Experts of a small language model.
Size: 12 layers, width 128, vocabulary 7588, 6.92M parameters.
Experts: 8 experts in each of 12 layers, a shared expert of 128 neurons.
Training: a variant of SOAP for the experts, 728M tokens, 5353 steps.
Below are experts of layer 9 (counted from 0) of a mixture-of-experts language model. Rows are named router (the router's row for the expert), gate (a neuron's input weights, with its number), up (a neuron's input weights, with its number), down (a neuron's output weights, with its number) and show model dimensions 64-127. Each number is 128 + 32 x the weight over its row's rms, rounded and kept within 0 to 255.
After each expert's rows: "mostly gets" lists some tokens that are sent to it at least half of the time. This comes from a sample of Wikipedia text that the model never trained on.

# expert 3
router [118 150 179 145 149  97 110 164 121 112 142 131  29 127 121 193 134 121  64 137 125  56 111 102 142 110 136  87 141 132  86 173 105 136 147 125 154 126 122  85 119  83 118 120 116 144  66 156 103 162 119 129 116 117 107 134 109 154 166 162  96 156  96 117]
gate2 [115  70 102 162 111 159  93 127 177 145 166  55  98 164 125 146 181  47 164 134  84 144 120 146 191 173 166 125 108 138 153  91 152 185 121  86 197 145 145 118 133 143 144 128 131 151 149 118 131  89 123 168 224 126 156 100 162 176 121 116  84 120 124 121]
up2 [ 85 120 132 149 138 114 113 110 132 167 137 145 167 121 123 121 124 148 175 114  58  97 136 159 114 100  66 190 192 148  64 153 130 151 174 111 156 145 143 140  83 176 147 118 135 138 150 115 113  86 117 124 116 144 152 198 114 177 147 125 161 132 113 104]
down2 [144 159  97  79  87 111  68 139 107 169  73 142 142 149  88  63 165  95 159 116  99 149 116  84 175 130 145 107 101 120 135 156 166 173 130 160 161 188 188 148 151 158 176 135 110 127 112 130  39 137 158 164 135 105 132  90  99 144 109 144 139 124  69 162]
mostly gets: " has", " was", " which", " it", " been", " have"

# expert 7
router [114 144 159 122 115  91 120 173 189 147  91 109 132 166 122 130 105  89 139 187 136 107 109 106 137  71 116 150 153  82 134 131 122 120 110 113 165 183 148 136  97 109 155 136 180 103 176 109 106 133 110 184 112 140 179 142 104 103 145 178  79 117  96  70]
gate2 [148 128  93  97  93 128 111 120 149 218 160  88 109 178 118 204 154 105 126 145 139 140 139 129 117 172 114 129 106 103 164 150 122  98 109 141 128 130 165 103 158 130 145 113 217 165 160  82 157 134  96 179  82 176 122 150 145 123 135  64 131 122 135  99]
up2 [126 105 149 119  85 155 131 146 117 146 158 145  92 112 144 129 192 127  89 169 117 163 113 132  68 169 119 116 174 128 106 126 157 120 106 212 152 116 107 163 168 171 141 120  84 171 123 115 112 134 155 149 161  97  54 121 110 122 124 150 151 176  96 178]
down2 [ 99 186 147  86 146 169  72 116  87 134 186 136 189 118  91  72 133  58 109 150  78 114  88  91 176  89 160 156 113 138 109 129 126  83 118 129 173 116 103 109 104 167 169 158 139 146 100 157 102 124 132 158 136 118 162 135 115 155 170 103 179 161  90 128]
mostly gets: " his", " a", " its", " their", " g", " her"

# expert 2
router [146 153 127 174 160 134  87 115 198 147 147  80  96 116 142 131 132 132 125 141 181 119  80 119 106 111 113 101 162 190 141 116  91  86 132 122 156 125  88 129 120 108 140  88 184 196 168 153  94 159 100 138 138 131 105  85 119 125 180 165 141  74 115 131]
gate2 [128 204  84 108 134 114  97 105  64  97 116 164 176 179  99 149  67 159 148 133 100 149 117 121 163 164 104 110 157 134 140 100  76 142  90 116 154 216 117  46 146 125  92 118 124 108 114  89 100 118 116 143  62 178 112 134 123 135  97 111 172 154 120 172]
up2 [150 102 124  82 104 156 134 107  77 122 144  83 141 175 127 103 155 107 144  94 169 135  85  71 133  93 135 127 108 124 134 133 142 196 137 118 122  90  35  79  81 149 117 147 180 169 136 104  95 153  78 133 162 136 166 126 101 154 137 135 115  99 163  98]
down2 [118 148 150 152 105  86 133 126 111 153 175 133 106 140 157 119 164  95 160 157  57  72 150  86  68 114 179 169 153 115 101  92 143 175 133 162 128 100 188 157 206 166 147 184 121 139 136 166 149 185  55 172 147 111 134 192  91 174 133 132 136  89 137 108]
mostly gets: " John", " York", " University", "ah", "ville", "ara"

# expert 6
router [119 173 111 124 145  99 141 134 135 162 184 107 124 137 109 123 165 161 131 130  95 183 164 130 151 106  82 157 167  36 103 121 107 112  71 103 147 114  91 111 133 128 125  74 133 123 118 173  67 146 137 177 120  84 135 122 100 118 121  73 134  96  63 126]
gate2 [ 95 124 143 167  64  71 136 110 104 124  98 101  99 123  84 151 163 131  83  57 130 169 100 130 140 113 113 129 131 131 131  67 116 147 144 157 142 155 163 145 140 130 133 142 134 208 133 195 120  82  99 156 110  74 107 142  58 134 104  67  59 141 137  93]
up2 [151 181 137 133  70  79 125  76 157 135 111 113  41 186 164 156 110 174 148  87  90 154  62  92  89  56 141 119 110 134 151 107 126 164 102 107 134 128 176 166 122 132 152 141  78  95 137  92 117 100 122 173 168  94 153 162 108 113  91 169  93 125  81 121]
down2 [150 145 124 154 143 146  98 127 139 115 188  95 107 113 150 128 125  67 179 156 169 108 174 128 125 125 110 174 122 142  89 115 139 193  92 131 176 171 138 199 182 121 159 129 139  90 132  95 145 111 212  83 115 148 111 173 169 102 122 106 139 148 142 137]
mostly gets: " |\n", "\n", ")\n", " =\n\n", " |\n\n", "==\n\n"

# expert 4
router [119 145 194 135 150 122 149 114 112  87 109 111  88 135 135 146 123 160 129 163 147 105 129 102 101 148 118 178 135 127  47 188 141  88  80 147 109 126  81 131 121 101 120 127 155 198 140 119 133  88  78 169 129 190  92 107  66 116 148  88 124 102  30  87]
gate2 [125 171 135  68  91  71 121 160  78 167 105 116 103 134 114 107 133 145 102 112 163 131 123 150 131 135 122  72  98 159  45  90 194 152 142 124 133 104 116 121 116 121 126 108 132 114 196 174 134 149 118 127 197 147  72  91 109  95  71  42 152 103 111 107]
up2 [ 80 171 168 107 129 191 147 164 140 124  89 108 105 108 133 134 118 130 149 194  80 128 143 103 145  77 130 120 115  60 135 133  95 183 126 144 114 152 111 169 142 169 101 143 151 177 152 206  97 130 122 116 113 170 110 163 130 169  53  89 158 186 109 106]
down2 [ 78 175 110  56 118 124 138 149  88 112  95 103 154 146 118 189 106 145 153 134 124 112 102  95 103 117 136 160  77 135  93 162  96 165 199 154 140 148 115  92 170 133 152 181  78 151 137  94 138 133 136  55 116 107 123 124  91 133  77 142  93 126 148 135]
mostly gets: " for", " at", " to", " from", " on", " by"

# expert 5
router [152 149  79 168 142  83 147 109 125 197 158  96  81  86 176 165 118 142 102 100 114 106 118  64 158 101  54  57 144 101 163 168 119  87 124 124  98 113 153  93 168 133 134  86 170 140 101 133 110  77  92 148 146 113 153 159  91  96 145 174 119  83 102 129]
gate2 [176 202 101 137 132 133 191 105  82 155 132  94 146  96  84 172 132 116 162 121 154 150 165  64 122 171  95  96 169  97 128 127 179 138 131 136 140 105  98 109 165 151 164 151 130 104 121 118 119 207 122 157 179 110 159 142 102 113 156 103 128 114  64 148]
up2 [114 100 159 125 140 126 117  87 154 126 164 152  93 155 163 196 139 104 129 150 154 106 128  94 137 118 134  89  66  94 101  85 179  88 134  95  88 107 100 179  83 126 122 128 136 152 178 163 185 158 167 123 104  89 166 154  93 214 154 119 241  85 133 182]
down2 [ 99 143 122 133  88 125  88 102 117 217 115 137 151 125 133 115 146 117  20 179  79 178 113  74 175 107 164 123  85 151 133 154 137 119 129 152 106 131 128 179 120 132 165 120 143 116 102 143  88 127 159 148 117 132 166 138 123 155  83 135 152 174  90 157]
mostly gets: " States", " km", " US", " League", "\"", "}"

# expert 0
router [114 114 139 176 138  93 106  97 161 137 144 173 124 117 146 127 113 151 133 125 165  88 138 136 102 135 128  68 154 140 129 134 117 127 124 123 124  80 134  87 109 137 104 108  80 127 125 149 130 127 130 201 195 161 119 105 102 169 132 152 159 137 138 107]
gate2 [148 125  71 163 174 123 175 138 203 159  96 142 153 160 115 149 124  88 170 158 101  52 162 138 136 176 177 106 159 146  47 106 159 136 137  91 133 131 154 132 106 109 146 162 161 149 148 147 139 134 108 154 153 145 176 120 145 135 132 121 102 125 110  46]
up2 [108 117 126 160 132 189 129 108 131 157 106 181 186 181 132 135 140 122 125 173 106 145 121 123 143 122  71 130 154 121 106 134 161 100 151 139 106  62  57 137 102 135 126 104 135 163 145  85 133 162  80 163 202 137 198 134 123  69  61 145 166 119 155 122]
down2 [115 188 103 166 107 154 137 119 169  65 183 135 155 144 134  81 103 143 157 150  95 108 123 144  98  99  40 125 135 152 145 143 137 122 140  87 110 147 147  91 158 160 124 192 149 112 161 102 135 176 166 162 128  53 163 150 113 126  67  66 162 128 190 121]
mostly gets: " ", " three", " January", " two", " −", "1"

# expert 1
router [165 214  95 164 169 121  35 146 145 131 144  69 136 140 152 108 112  89 104 133 212 123  48 163 121 137 132 109 163 114 155 150  91 127 107 142 133 172  90 106  82 101 141  82 138 194 112 151 112 130 112 126 138 161  93  72 126 114 183  94 119 132 149 126]
gate2 [110 157 171  96 163 150 154 141 127 159 130  95 139 115 114 106 140 117 144 157 120  96 160 165  81 129 144 117  99 185 161 110  68 116 122 149 232 164 175 103 132 164 146 139  85 170 161 135 151 139 118 146 139 123 122 152 108 175 118 145 133 131 169 152]
up2 [159 130 120  88  58 179 103 131 104 127 158 133 160 113 156  71  61  94  90 124 148 130 146 126 135 152 133 129 125 146 102 121  98  58 148 162 133 132  77 176 118 118 115 112 127 134 107 185 133 118  69 121 131 164 192  90 110 124 111 119 167 194  90  87]
down2 [109 148 115  41  87 108 165 141 144 194 115 111 108 210 130  43 124 117 119 107  73 151 160 164  92 149  84 195 147 118 146 127 145 149 157 144 158 121 162 122 127 104 172 145  98 116 124 157 116 144 152 122 165 114 126 106 148 156 122 123  88 155 207  98]
mostly gets: " J", " Y", " Th", " Z", " T", " Sh"